config = dict(
    d_expert=64,
    optimizer='adamw',
    max_seq_len=1024,
)
Below are experts of layer 5 (counted from 0) of a mixture-of-experts language model. Rows are named router (the router's row for the expert), down (a neuron's output weights, with its number) and show model dimensions 0-255. Each number is 128 + 24 x the weight over its row's rms, rounded and kept within 0 to 255. Numbers have three digits each.
After each expert's rows: a language model's description of what the expert responds to. This comes from a sample of Wikipedia text that the model never trained on.

# expert 28
router:156126135124103132147115149121147148073128121119117121112147134123132126117142146117135107160160084147113125113153118104121147104111142099177176149132131140127160132131135136112130118098082119116159144081128118170147099131140137108115075143175165120158109192147117107133156064132115163145123118101142082131151143135106092116127110158129121134147140174120112141144138106083141171112072108095116142098133159174109047116117131128106135117150127154118119138154138154131141116093148126114093125125143088154093148102135157124121142111135066128149140093149134124103107124098147140088151175116132165132119113110149094110153116138105088107106135125121143113127138157121142136127134106154095161175144134113099113074134162098099092125089098088187147115131118128121131076140134101
down0:137144108163102126134176154145156174124140097138132116090129110109097116092133118097117134117123123120143124172142088132143131075135159102094085154117146105116137101172119100138128171150175165107161128148140121119126148185111112148108111102127124085137122147155132166111105114100153135109104177171080136127185131113132205150114141156162065134140161108101166121125120121136153141127123150143103132130112150114135105099115199106146128161109122128166136155102141150149109119150119133095106117103100091112144117081116133154097154104122094098118141139148144191127118143130121143127154157121136129138092129124112144106131131143115104099151158131133113127137145130153157210098161137163118146104105129125123147134080153100119118126122144144125099095118143153120113127146157133
down1:108188138105131163107099106141154141144137113117096141156106152109108147106127091113119159136145153085097085118142138104105088131146090149134136144140136116114146143196162106116142118148113101093108140119105116110082131114132090155136106171130159122133134122114175125180119133145117089142138122095136150099132137112100140136170125176165126126176119161123141128126126144098101150123132109132133150116117162136125109121161121111134082090117088099139157139116117098117142099102108140108135109132137079114148165148186127152100136111103154139092125114093156158146141156148148181097090133134133111108176124083157107125132112113128124153076107120154115139171068134130192115132138145119153152131127135122138127144124133093135091172146173103157091135109164140089123131144101136
down2:175140165096131121106132135161134115119102163153151108079150136089120111143138122106084087116147122158108132151123137130107113126096134126082129125124124126130141141101121145172139153072178131154134139129076076137130162167129137095110118102142112156079123107122096161158168060116141142139117130101100111150174147122136142063120103165106140166139151145106098092137151092104134069108163093113120123130150124146122118108124128129113125129120123107159164131129153115069133122147173121100115179148128119185152149098109131110117101148138104099090167106138116117107139122089156102131190166127132123122120118143152146125122124147120125149099130116151108115081171110139166163115135135156103147154166117111103113115110146124133130109094108163120123127126129127112103102132153109
down3:136169153144131150108106123152111131112118155154132145110111113128121119156140138107109124133176120110111158099148120119166135131109121120126132120138182106122065104130184108136153131153084125162138098155117088126136127142154132117099103147125115114128143134141120176132134081107081116122090120130101065125137083163139130107153135125113131125194199110108092109114149137137128131190092091168119116123105113115096101107093121087160131125118138147122138184129160147120119128145131128120141185086067130113111130111132108155115139135118103102098144125139129124120178108169125148109127140164110108127093157126167160153116154131128137149092111113171134144094127144062125191114151113130095101126144110123121105110131108113124134152126111098120089117121137175104137135114135165
down4:157127120167111071125116147131108123110108133102144124134114125116147086130138140141097136104138150164123129114121131138126112124148148124160150098176113129099151098111151078069139132096129089114109136102154122123167144153120140158091124140141130139112128084092177099126131118133141091142099095134117136126142116092131135108137153127143125105138066124146147190134139121129134148130115118079124099124113148134147110147155111083133098170120140170103123131158164135134145108120122122126124155112148138106142111170123157115106123121111125151173170131128151110095136113125082119103150154137151131181111166141168088151171187136177130087125113114166105125132129119113156096184106119158152078112098131153127173104123100124092165109099106075107133107098144104090137098124170130
down5:100146138144144135126140116108159127139106080104106120120123165117146122116119097073160157113098109104072133104169112139126119148136127125082128174089132099141152119148156152108126118106095075093124126136145169158149139126146132146110122128136110153162120126137154159131089156129077133109092104096089115109129088111110154138087108117177081120103102128173147136141153137152115169166140148172151117116092118128158129141183135119137157112137118118110123134096078141133105128118137126173158115115117152114105131121149117158098164124121136146123103133141156099153157112168136159084115109083114147065186144129137142117110130163185134111145113161102112136136090116161072125121096126133130139119162099122095121150135127121106136161113145108154142097139151146146123138096135173
down6:077152120143088158112153120131095128142150135126094117140099120115093090144116151142133126122139091162151104125126129130121142102139158142121177158146133156117134135118090149164130129156130112063162153143115112153099139147107148134125098102149118094139145131126126143132108113126157136123162141100156165123111127078160183155110108134125082155118135130151163104101164091122113131103121128136137154119124125161115086094072146121173121106119133118108112162098135130105138129118153099103106081096097068128120150137131144151099178136158159114150121111098125177141117110137136172091127136130138118111127147126158130129160146142161116125153138134152161145134102120126182155085129105150120166126129107147117128108153170104130112112127070154075107152058131100098142131116188105
down7:092144128122099131159125155108169102142154136104117146138173101118139113135113101151175110152142161086124113149151131095119113163157160115171118129127100108132153080139115097105096123131103163134084139119175167133106154100107143153145069121102150129132148108132127153139161174133149113126102140121108170149148142135120122121169099140160131095118112112140172163137111111131113158197095160172166134123137115085131120130150150110126114142094128119104120120131115093127148089123116118116156131149140113100121126157148092143101163107073091107120087116141129117126073143158093124113106151121142126110155124138105153143141148146123105151145141089107152104138106085135093102143142145111128119156085141105160181076156138138105147098139132065148129125141111128142181110156119140
It responds to: First pieces of proper names and capitalized words (John, Mc, Sch, App-, Broad), including foreign names with accented letters.

# expert 21
router:102143121130100149129111122116131133108162143125106109119174125132144115149111131136111042161138121120149150118140091141082122137139116154150139146139168159121126144125156191115102123147160130158160129150121138177081099158147111096139108116135118129130106132106131108127177153119130134166129114125177096169127122142139156136148117172120144104125151153173136177098137141136112152130092116090155127145130145097151124168144147135078142135119117134106138112101059064176114151105153152133147095109175140122146099106123129142138122140104182095129109160140130106100172110087144130146182134118148122103185079105166138160145121104141126139140115135095131109138124143130098102121131116107163170138166155109123132141143162139126111135133091123151160138102139118142158118149093103
down0:149115127122122128105129134125142071111122114119131126129132130136064165120107157111148131132137154126139154131078113133146186120153117138111170087115108107117099103160110169122160098133084094145155144130159107113184120106129103107098142109118105144120150126104134120140133123114129085171136151077139165120140139148115136092139164101103089124082145125145112176067119142103105120139104102121118148085113130113133134093096129145108142136148139194115160097158162112100159115132125103130112120136132131131153116128137159154148061168149157155114143062085117123123119137166150095116118138115086120126114149104182104153123155137147125087103125137098131159118140114114139135166108141088142115120158160128118156122105147141148117123140143158134100120084088084109139146120116176
down1:111154109110100137147115117141135150136098114085116148117131096131146111137140095122154123128096111172138103136138110100145085103148085156150117149160169114140127142169128111119142165127085125088072123087159156111105158106144094087118113095126129165139157105119104126167140156177145139134118126106145120121124152136158159143144165100121153135105102069138133130144148184164170173130111121120130112125141121127119132142110141150130132094164148098123122204084180146127130158114117135107129123114137137132160116135159149144142132151124131117141084153121121113160137120121189112099098058102156167089088160136179156111141146181091150083118119118153129138114128163120138130122120103105088116130126096110122126123146147110123120134109125142147122094121162152151102105165135112
down2:135134131114133143132124125112126107129130107139141109101186137080141102114119164070131167092111152153135128138192100095147145155129093086159109111176114096158116171104155167081105123117121154112155139130128123131071111154137113095091119110130115127113141099139123128144090164148120089142127139138094122132175114154118136165126114088185129125089107089120149139088123116117121166165118147111115110145133120154136112160166111118122129107112127196085152155100172139107147137131094111123145150147086162145111089077156146139134146126108118101090123111167140094105151136114086126123138114114120101117096137114143134143141121157115124154152136089145110140135179147142132139155146124111117112172135115134131159125166127099154175122159092114142150137158106156126148151168106129
down3:123136163110127146123124156091135164073090093157128144103121118119125128140131152148117151097104153134125117112185138113115133143143150127071109124128115096093114140200118127132117098135129135162133154132151136101129099124124123125114090134129130130183109074131127097138131135160095127115117118102100117103135168152119148131115166158157123156143095117119108162138126114144113197152069110092130113153131136113153107119079082117144159134146140148106123134100116107131135118124135104130100087148122099165136134138099121068143086159102103130145105120149113097153129153089150114085169120131085137153146139123124109128147115142076185130152075140111096152140134105137121111182118134099132143186123100099113091129123132128150115113133136153193102132124094117100096146150119126
down4:098106120074138086156143106156134121116122149154102108150138101109095181127127117159143149102165118151155145115118123116136141083129161121154106151107139153130103126150126129076109129097141121144151118138141148148136100144117130150097148123115139101193142144143123128139106134120126145124150100106103058142107107133068110129114187082137141096147138083120141111123143101131144117107103113152143123112129117151134118104113123142097165110083172140117114125098149109111139138148087153104097129144153143110073136170114155165126099120168140153185103110126143152131126142168132153124096118158106120172146138122136107116175139127127111132099061123145127129079128066088107119118133142105138148137170151136145140145112146154125141147088134098091137160159120123113092124068157119
down5:128131142158099141130161085119146149119092132103119119132102131139200112165119180091160128169158124139138153172149093128139159087131076107132156173101133143116135139149109116140105099158161170095164118103142151137149131133141132155103122183139168106122114117120135126116132166127151146147141117149148127173119153164119125145106099098136123131104082136185120141191062093120130110093134145125129108141126151126146116132106120132118089116183112164109133126133087081114112142152125117111118078147195171110124132130132134119113132102107131110126069153140172136141114129131136086131131112138131144099146111132157172150104136149137133105108146118128121119149164093144101129116140140125160123109107122101139108121116089135095128125128157104105103121064104120112118145124144081
down6:115138169123106107114126159082088143112147130129144124092111118106153063077117108113130126110120122099123164102122144166108181106130149134124142073127111133149145146114149132111176165141126137146148154149090124106123121096121105144119136149147139143158131148088077149109125128119149123121136148151099130145144097152150084119148144104126132139157150101154078146083128089114123104112096174117076121123142094102161153120155120101145154121096132150148097083111143106109158133124077094108155140151195151144147121164116138128105073140094121114119138089121120122157152100125139117142152138122132152184145161105152100095084116153129142109124164091159126145126115180113133128125133112105119128144106137124121176125105115116144136132145087150060118130132129119152095150091118106
down7:121127102132147142165107123109136121186100135150139109175129139165141135098167124092112121108159144143133096105135134098036135102105087124100122163100131143130145101096129113133108155107108074147163117150135129127148129123112099099150164146145150145142158151136112141096187081124146098083121141157103159145120091138115103135153103119179163090153109116145128126131118109094161107173163144118127098107151110096100145147107111141128157129103124132096120146145121171105109136191138150151142115105092105135106160160131165146139154106112156114122134086125108115136141161149110125120106140152130120114139073129098177173061133148110128089129138150144135159115107119137108134121118111123138127085116159122121127119137141082104113161112139161105142114155120099127133100124092124
It responds to: Opening brackets before dates or years, such as (1768; plus to, has, had, have, into after nouns, and some word-initial pieces.

# expert 4
router:141146132107116132092145131138089147154138116144150160126112124177100136145114113096166128133148083073124130124134106156091094144117123117164131104109100130148109108131099098137085112141145132163115095161167176162159096136156114150156138153125113123145148128123121136107131118129107119128146079123124117124141133089142161132127136140113156104127161134132148153130136163115171094110168063131110102152148133124107109057134116100135130150137066146141124111125120135118160148140088089177142125099134095169120127125091118102127132076123098073088105147122160127128090155135112139124122122118119155128172077122147200082162107110135133102112112128125124127107117109136083087111130154150138149149144143114183114110159138143157108099156116114098149117150117153159120156127128169
down0:164141147122133095131111104163167118129162088129132120109139134152098150111108107136145124140147115149098133174115114133150174088149135123105125139105105137130122119109102097093122151136127123163111089107157143132138110130115103138082110118094121098142117099117111156117095146134118165083124110087132107166166145131104148164108124136124110110155157161131095103148177157172116130131085102111136117104102132175178129122110104116084097104082136087099119182115114113133154144099130095120116133070148109099128118134103145135127118116117119111103100111108093140112113160116146167124124107118089111112132125118167168111146142156141142126176143137125087120089148134162107113150113205112149127114140133149084107089127097100170140080118086167103124105150151142134113151102156096
down1:104123146131130161152132143056120130109112128114111122092132159124129170139125082135119122133145119164135143104091155123151144107131130128163110121158109103118153119148097138152135179108121125112125161139103091166135110097101128095154149119080168135115135116129170137158152143105095151157126126116164103109160102126088151114132116131155093135127141171110104120113133125133115128125111126149085153114156124113143138082142121164154160176150125146126151108114116184169171106134152118087138137150116110126109122166177157117140155115111118100149108130141086120179121089125150138144147081173133097120103143128156122190136103156105109108135123155201109136121101121077143091111084130107111124140128108129154169150119166115105083172112095127119122126094162112124147161118123110
down2:137124118117119124169119124133129098107190151121066156166122122134131088140139139133086124123161134095154118120152109092146140163132120111137131122083099125106147126147129124134134119118129139199161080103141142127106117131125116125161119177141154114113146089141133093105139147148147096098116129161135128149095115163145126138134177117112136122142159051086118130144117113116104068143145112144112125123137142098152068104109148099106124161099131128138118134206140093122099120116157110102105124159169123157151145096139096128175160091098146133124131098126146135128128107157085106095137166155105128142115103164130120091128143111140121139103105128083112104135147153164117114140145103074164092161148147123143108118102152083161145101129140131118140110148122085132095138149111122
down3:087122153176144127109127112126111137175099138170137178139119146167122072140126106091095100116138166110101171137116114136147118151135156114149099108138144160126105127129138139124074114098143103076087133138144106114088152144134175124143103147121102115139091142133143146109111089155129088104153111084117103132118099103139132150147114111168127130111113141143121122145150121126105144110116130142130069135119148123121116184133127132074148119196172135150111095100152136132122173074095103140142159132112141149130146104141110116157110123122129180134120118079155136158146124156159128105155128129140134105108175147156121125109112125164096136143123135112169131144148171149128157133168103160134112116126089141074152100101109132150117108094148149112146145144120187105139143163164136
down4:098106149143116102114131113063132143095104112156121118141147153119055075107137106147138103121140100119094129148153109157106149168146104144150135098123156134121157145114097107116108149166115098135090115106117168139124134117090122110136119087060166117093129129113122148117125123083110114157102129115138138141127113175085130100140124141167083131114105172118105126105138177130134159126114114141165171145168103128136142146143137140129168145149123159131183114141119119140098143091119125147115102130129134079148102162147167096138110146138104151159131145114099108201164132113120137119143122133124149140119100151142100169108117128115122147118178095182119147125131102111118116106113151137123105092140134184107157155140157154130109132130127129125085103118166112126186087112133142
down5:145169142108180119122158115138116102118162141121130074159168073111118165129140141144120136144154133137139182113143133123126137158081167104151144130087127113143115154130120127167091074131109129170130120119107149098110145138111072154152146118167130103145150119082123161123151128148136121138090111136133111119154103060145138133076153123113143105136115103099158126119134089135144107135108096138112131146123133121160103114105101172139127131135088129134137131110138127097133106162118094142126073091125191128092128115110164104114113110118147113106118155104154184137123146152144124119130161059130116166188106108145148122121145113142142148154101130071122106139123146147122142107152152118162165122094145080169116134145131156136147125107108111126129153111081110154138104093112125
down6:113147139142103160182094156165162135132148124126165132151102112116120133129133121104148075167123171094119181113122124111161114156148103147107163132131144141147096141120079151126153080144125175134059120102128171117102152141166114116143119139134144170128100143142128114129141183150120116167162144112083141134107097100160135129112164122142146096127121147127100127164104137137159179150137154148152108139149136143154120114115162119152122191126141166148100141098129132138131109136135155137125151125146166135136163145103136120133145158152150132154127134141151118142168179093159122109155145090106156146133135114136165119110149132151141118135126149078172124167147121141126163146129162140134132163123183144109103122138121179184141130141144142119196123103144138160164154138123125
down7:150106128140098122108091150172096130106126138153110172121105156193128122114154159103119157140096145146119088135116164168159107080134147159127132113135099125082153151161078112112128098131152127110138120111156124117091162104147122131135118123142160130130135139137084090143096095168130129119147129104139118158101118155105201074102135095150118136143164115100151108132117128075114140143139156110126102143116116116132091135096087103157129166133122126110110148140170124113134164110130090156116089118097153160121093116122099124129104130137100110122140149129141056150110167128139151101152131108112138122125146137144111149125095121096142115130098105117168147148146089106093100146125111110113116124116086196140108156130158143139110102127133142138142154146107085072104139131076117
It responds to: Opening or middle pieces of words split by the tokenizer (spok-esperson, rep-ulsed, chair-person), plus not, hyphens, and Japanese byte pieces.

# expert 5
router:096131183195154107130135163179147116113113155078111143136132092140136131159129093160089132149127107193144117132142114064140159137160140133135118138098154143129133092123164149112111148106145117090102095130103159099165125118138120120116152120108094146143134112117134137170162120133121137139091109119157114190145112151141176148147104122152107135121142120135169099149153136134134148169146149134153098111135112109119142117146165122117095129127174123094137142121121154164132062137100146109156136134110163131117129110150169150125134125130100114131119104086145112131151144119112135186126110121139104139139163127142139184101121158087161162170102138113149128115172120148089124136095085127091094146088145096111140111130173111146147155103098143135120146136139122168165098129137143
down0:141153125143104118123159165094139123134114131109148160186101125132107092153104151164089101134114114127160164175134113124103126114103095165141164186106151124146162125117122116143099127104131116124194125096082161101151113131143089146175126160141139128100152154163155078143150102118130156116108139136128134126126191116125147143121140130101161133145141155107075123128116110133137114164136135133153133113126137108122151136113080117118135174118133095089159080112159159117110150163169143125156134126142117104125114124167158134126125182175137099179128150114163124150137095123115104140114078133119112140141145195131112124095133136147142116096157135134176086150123164118123175126082142180157110116139100131137154131144161109169147125124139146131118138138153099133140127128118147
down1:094135098106176134149122124100121128141168119140128151109136135092113119112100140120111123088140111118119104162129143126137179171134105104125107090128091114141142171134131144136155141113186108145088121119116136140118161149146114147117134121118094160098115115132119131146115137142128098101138129129168139110106118116130110162147085149105073121141139176146113131100086058128124149111099124083170146166135104186111090124129145154163124162127135161106115144132099118136126180117120084159123118105113101097101153163117119148091104095129156146114110105119118115200111144132098130157111148154113141113086151154134094117140121157138136095130082102117136159143100094143149151135152157162118175110101091147101070122124150158115191140117160099114114112113129094124156121139128131
down2:113130141139162127109099129138124114086163130120111155123158130122149164110134097100183138138104120122099118125085122109094078146121129099091117124154155165098137112141112163139133144144114119151101142155124116193097162181117062097129151118179167183123133126160123156136120139090101116154076158123142126136127130141137111142154136136142084096163084132134102127163139103148133117094135130119111087120129131119138151122148162120123102143131084187106096152150155129140093134114117127117155161095102128132117122112122093144176100093129113109137126102155166117124142142123161158149109109134154114083109116096146124103167133115082135145173143133079099102117133121094118160149109089130111114164105175102184136114121108152128130143148145143133138152152170100136134125144136135
down3:134170170120141156176125100189168146183111165168121154142142155089123142160105147131149101163138135113108132123153145134147110134108100110161157142093142143141154118141128110131121152116096087090135138125147105109168179124105166107182077163122130137106129099161145130137154148126157183143129161141113140139078132154144115111144122084067150127147138140114075123093123138124135121122162115121127112154136140140099152108151113131116152154096122106115139173106140101167079144173120100094175155127109130150154149118110095117120071134077097145135113114104123139135136114139121137139143133121111150149140105113125081115087169117150145134145118134182115117138136149129145088113144130104145134114145140129107145119170139117135127110160122154112153155097129176125124134100083141
down4:096146133149156096098101089172138176150127120160109120112085153114115168084156121143120145100126091144087128110172150111143146130138129117118100114137111116114112121119120156131109102147109126190074103121088094115120143140135095152071103142153160131128092141142098118155143172104120115113097149116137121127112136111107140170129099104148109129096140100117132151154087126097116084151113130133138167107121109153133120105115133116146111085153104148153102125105132144130102121129106143128071106111119149116125130129178167117150159107099129076120137150158145176128102177142081079127104135174158156129167116152138143106107129112097114140101120159090142173109117094138127125161131107104159172089095133130136155105129102107175156111098145101111114147142116121166142120118119133
down5:131107078129124119108128111163135157095109127146134115141097097123095132104119132143116140142148155141109133105150139130149187156184131170100090100117130137100128141134096153076103121130138139132063123141157075118088138138120146079087081092170155097160125148201108125143127153095140102088123121134103115129112117161149131137162112118115150078133113125142098138152142124138140125114124118141104106151126124102130156114118166120131147080146127122135115145132085134141096133105156135151088174117120131138110134152142125106158134171153130160099105127156116102133136185105092129128108149129130117103120116099114102111129114129123150159141103115073159125150157137122139076167126130112148130137106138089166169104145146108162134141113115163141115152079090091142144143086179138
down6:111129130099128139141110123100100145155190115142109133146127113149148132131141118143152130121165144141085184135102101116145143136138103160150124107162130159137163122150130139179152176149130080140097097128124105128123119146141119123134117180171124153104162166171098127167119106092124160151121099152127122099104115150166154118134115124086095115166120111130108163137137120117124090113114156172145113087113093135122141149139161161132150115110166167124076097104144149107163107097128145154114123133109092133121125115132106164162104119134159136171111092142156115139145133112114175128098134165134126105119117101149150155148151135162115182171155145100125076142137137112132132137111152133104107153114149132186135161147154119159161102146174167138116110165158133096143114157124080
down7:160134124141136082173124140138110131131120139119107134183146097161095133130154119130101135153158115107104138139130126113101055150131098154160153145075139133118142088125124161137154131108120129124141161165139133136129180119162128133122120162187158175122129150142149143124136146138109105133152174137135126127135168115139099135121151097138118114149129128098140110174179145130133077170138120139095100115161122099135126119096164113122135144113117125168109148131118131150143190164100151126111143151127092119156109174115088177118115092103085114138075143152109113135150117110156174168124169116140116131120143166130102126160134146141124165128190131134097114140173146133128106149119136128107091146136128112093152058145171111112108117115123147089129131104121127143161155151156117
It responds to: Commas, semicolons and list dashes separating items in infobox fields, biographies and score lists, such as Altai Krai, and 2012;.

# expert 20
router:118096149104120134104175108117079074152131141110139117138084140119070132169166129088129121096123117125163102132098149130136153111149096104131109105142106168105122147117129120101210131127119148139139125135134134124126141109142146062092159132093087140161117120129108080110132116145111120125123136115183131120153146140135080084105088125149134124184146138122116117157139113121142099145078148103110126124136095124110113090106159150194143130118111081125125086083115133156153115116138126125132110144124131135131125104120128163125143129100124127114122115144100122146110087143122175133122109134126137119133106140117145135163185134097120121061129164153141103139096072135121132137104134134143120135127145092133113144051134118089072118130148087137102124103149105157131106149131114
down0:148132123128118147105170146102139132157124156102097169083134076130130123154099119142151085120155134157150086099138132130155093104141166103101109114126164110144121144108146155095146128143120171091153156100141113130117136073163129091145153117139146089156091105108113103157085113118135150142100142155080190141126134133135140138170130140110101136147118119093120156159099109084167161143142135079134110157133123123158136151085135115115110188123123122130101132127136117116105138146126129075087152150150074090176143135082102179121167110193150103127139141143113143148108109140147156144117135130127107107134149151124125122134130125152085120139168171137113154103111108123131138100167118112153154119115103154130125131114167150144125140142143143135106124081114089137130121150165106
down1:164112105107113153134156111123135144134132109127121104131091144144130104093149160091132101085102140129129165099130139134135137093099123106142120106110149134145141098115145117109111102150136154101070140140135162178143107108084099110118127132118134119144128109099105097133102081156166084131120114172144140135075108108096197105116135130168162118113109211110117158137153114112189097171143130140172145118079129152140079126099132130151139142150127106144128143141149100110146136146125128132140104103104141129128126118155145102124120128141141109109177150124065133105162129123155110160111160085162120101109143138183167095132138136158104099126119089100158119140131100151137106161120143107193130147134119146129097138124137122125140140157143171130131139115132067136119143146145150
down2:107124143162144126128092141113116107131122102183150132156140109161124120158179103122098130159142111116161150127135113126145149111159110150097112122126081187157146159131143148142132133116133078157105144132161125139117126170105130162148132090133193158084099162135080162128149155097106136134090154170139157100094111104118117137103118125157107128161117097097112168109121137133102177131141132149116136111153131150136159145104132113127166121129079084067136140134164105134163164098081069159145156117143107142114090139152151127114130157131120092148129123132141121112168147131119140095126129160140142158151136141127171183103144122146129122151128090134175091105124124096151134183146136099132110129130121109165122161154148121158177092125141135155129134148096132119134122113128135
down3:130123141110153148095098099136114141041165132135158158106135123108140157085105123112117104099122115121098149116115167147128133110128114089162140135120146115126176095128131098105142137099158157087126113151132176126160143139091155147106087119113118151135109163103135127141165086088128143104114095129053132142117062166124108117110108134124107161124088123111129124133129101111108143137120139108166156111139097122122153086122112152163135167129154123120145104103145130115096147132108138106147150143157111147094107168179126109115084070127107134155091130114176121104119149110166134108113141138090150116137078122133152119108086132142093159131137115148132144161117128143139144147117128169141130117146125119070129147147135148070141095119148120151132127147120098111141119085156082
down4:120099171114173167109117178132140117141126113116119131140157093125154123105105169137159169129111133127115179133088115114137141146119134139147147131142114137085114122132145125137118143167150144124094162136110135142161155102158071152163125127128150115139143129121123157108126185143108111129104106135121137134100128106166091161068103105108098083111134101168154100126095179156145134133116133118121129155132108136131095130100131148133130097094087154129116159178118120102112136135066119107218083119147112113169121164141130161113124074129118086119126102085156161198123143145137170157100156156121116100103099140145130147107140117169101105164105114112143130143138148125111117125126097113121145129130125100105146104130151137117144173095117128120144110139084130144123121137141103
down5:094142099073096100133163127114131133107106080114103136080151105121070125130106114162128113181117148102153084134145146149105122114121085098133106141151159121132148125121121144145103133132124156096102111122097130092152133143134120184129127135155162129106125152105147135136099089159147133107157138106154104132147125123106142147129121130151157145122121148153127128122105160115159134176172183123160140158110133120136163143089151178117093124103138109084080132119156116114151086121123114108152138162084085182120087093127122127099124112115144120161168135135109138143165117129085131111174142102132127158097144155125122126116168145094116111122150166160120117121112154114120194118106125173141141119134137118125162102139140090147116126140132112103104138124115147165157104152061159
down6:148123170167170085083141181111132131111119098100118126145171151165111137161200128104139140124146172197141084174102100165161144121158171154122135131125095100121138115158123129124143118162130136152176111124144098178153127118132127117081138090119139111113134155101122137119111141104142165135134132137065136114142129139169124069124123121139079169154148137144103125127145080090131140120148092130107068120150126118157097144112163156102154121133128150111138111115114153121143110158147119140124134132122120108140117139120115128133186147171113120157133108127143120160079128112129106147139119108136127125146107118120128145138116155141125133144122141135135146131154126103121169166101103131095160184141121144139111134091162141077145102129094079187126138122127107115119121149138111
down7:125187160181144121162140174122104114151135101184142089129127102111142105092126115106098163095116137115130108157176104117118142160150110147162142097113114140085157171078093171151135164136167137096141087110147117158099141151137102149105147131134137156159160125161128137121116117095129166119160138154131133092133137151136132146105112105146100096166174096115113102138155103147137102132153125123063124143117161127182119103144151160111126134080074152130096147145132084106174140085121127104140151153115132157153127148136126166146144124103105098148130109121131128131139087127102105097121164114139112159162134138120183112138117084121161151104151114123124158141130107119123142164121109120122084110089145101125172126139137116102149126137119157100113117152123151142142135097128118
It responds to: City and country names after in or at, object pronouns him and them, and table pipes, such as London, Dublin, New York.

# expert 31
router:149088104121109133109131141128164088161128139122108131103110175123150094105165131137128129154142132139135082100119160082154143128094141101138196130150096135123145115138115110113133173102145098095135128179081167147127166146163095127164117150127160166109128125157124096132101131112157134127185146093114087080105139126147060160156149160108114128096145096140154108114116127132142133137093084127147153123144117105108094128078125141103149126123143124143128106124142128102136152159122137131083156140161103110124144173172101154136134122133143106132125139154111155118118121162145131109150142117111107116105114133157133092140154097151125108126102135133078138096134129092103123111125066118133157126127171127129141140092125100112129143174164140102132132087091084101129161174160155
down0:108126139134092115121161106122124141052159116114120126098133105136108127143127101127137119100122169079099149135078118127148154112143135115127162100135156139139106155089162155140137138166147130095088109147095147171148080146155088117124128104131125142100113145114141101102129125139112121166152096129117143163122156171142105118137139158109137128155173108157098116126155083110174112153145141133157143134110101138139141161107101071105132109132159076181168136133144116095146107143128121153139142098132124134169191146146141151128162144071094137101103157116118141112107160157162109109132112119141140134118153173168105132140164112124105139124141111163089148150100133080151157070158130138097120167117102118120130147117143145098083134158131097147130116114112088108125108131119125
down1:096118126138100086139146109140066174125101163147047147128127118069100081148136107116124097122106131085151130154129129145128129124166114108106137114140154148125098122158121108117159132117155138142168126129094156092139115165102140120116092132106136099104098131105154150132123126118175133101198155131148144071134147107139136143113162074071175126172144137101122103100118127110108078132131143111160102140142130153118146144106139113123092115102110113154157151122141161125086124137116155124092141121129115116170129120122185141093136114115147084170105169127165157131103121148113155137082150174143126128105140139106128133142133144110121157142141108147115145086127126117127158113144117136127156095109133145143141102117136122142124119130131093157115151115111176099127099118125059
down2:114155092117140104105122172146111169155119109131124119175110097154141089143097081115131127152064147093123125094147139117156084168138135152124113078111117180136121131118126108105110108180108133088053147153119135119101107096155129136157100133142159140164120117154159169143149151118136117152091099141141126126132161116151144107110133063096133098140118117113097168112142117126185143094148119081106131131140140080154114143112157136114157132096126078158137176139134092143110135134114144141111114162115074153129125130135145121077117151096109116099186171140151118138146105122105114138093164100126113131149131120130155112133140109146105155151130158080104106134110166115139151161127099130134117114128119102113132134155113121082119119116165152114114122157122117140141118152148125
down3:148163127141128118122114144130132144145108149164121129130148145116165135145071130154105099169158159119093117091127124074156084136122089142137109131130155116179125122093105121153118143170134110093035123114099104127162114082146088150168136120152118156143130162123146166124152162150174121126094121141140108144147120094144145152134118129150105174129111087144112114088160142170132187142099104147129140147139111148117129166135140164136125097116126162122095165151142141103136131153081170143170122127137123134095124108096102142142126162127111128110151139150142112122147130154152146124150095108147127161095133131117156116152130120104113129154159123123157122134150146146142093161139093111187160125176088114107122170175145114099139130155089113126148133121110116107152159150159127
down4:103112122142115158122120102115128153193164122138102087141130156134098107160156186139136138099147116112172164116160136177111107087141137118122137128143122136085126105173103138116136085094140098158170163116142083133127138154140179139095098131144112122154136125097134084077114099142120129126181144131138143118123102121121099095134110180084150119124129174153150088146146167105114108160118147128180169120122160169119113126149128109155105138129134131133081116115120154119083121106144090097105122094112134125110140159121138082159150114106124158123070088137124140117116146091125135138104123108128093131110145140138106141118169131089136121122138120139162111126072095134137112149147166147127134144118107124117089106130153175161122133088128115114115123119155151144079118155111146
down5:118153136142116164117099104130145113088121162069128106128134108103124123152116140114132114123104143135159137083099111162105137093043125101081117132146113099123128120095175114090146102159075140136102141136117113135119115104105105101115099127167149146128133109124164133137153100132112127125082139116125158160149103127123113145112120136111095129086085092110103114153087150141134153118110140137139095132164112094144156120103087118149093109111131112086150111099103157120158158116161139109170161131122123132122109124130107151181123088131129116084135155143175107107177143134084123145146134158161119131099162141151104131135109149132108093173088147128149167119156118106116158113143106115094122086123121079136155140096066123138114149129122121144118130121153085080130158145136162
down6:131114144111093111133108131129126131122140100111113124140167099146130117146137167129095143109122129168157113147118171159108125131082164132113170185124115108106132130105144120142158160094148123119194146103134164128134159123136102139141213099075116104126146133111109084122095109134080154150117134127142120092131123104120125162126142125151113110164159167106098139121079142097126104115174139125131094154097181146134113102146100120121124135141146170171127152134111179141132138172130125135098095142164107147134152133111114144116147103153184149114131137148112153145128131138145098120109130145168138104157160109133130186114110154128071132095092128137108143117144111135109123133071161117119137128156138153177138126085123119108103127089093118099120148167131128100109123172110098
down7:113154116122146118138147147102159150116129101182130160161119105147106134171126146106176151105140109121154139163140105111123106120150121130097114153075132117170148157128136121111123121125114100122084119129128140093112185124168127105096171108109149135096101136051122132106131178110111099148145140132173135141155102128147141117140161094167131116125109160172115110140171150133109130087132132106119129165123171123160117124164094127138141139119092155109069151129146100130111146125144156139162141134114160122132133149172106110119135143105122114102163143157135142131146138173081141145159128121101116128135138124133091108158135112156160130130112103109115139133118111078117083154069171131133087189152085145128139124111097123137090127130132087134100093133151123097143112084160160
It responds to: Word endings and proper nouns in government, military and technical contexts, such as Army, War, China, -ation, -istics, forces.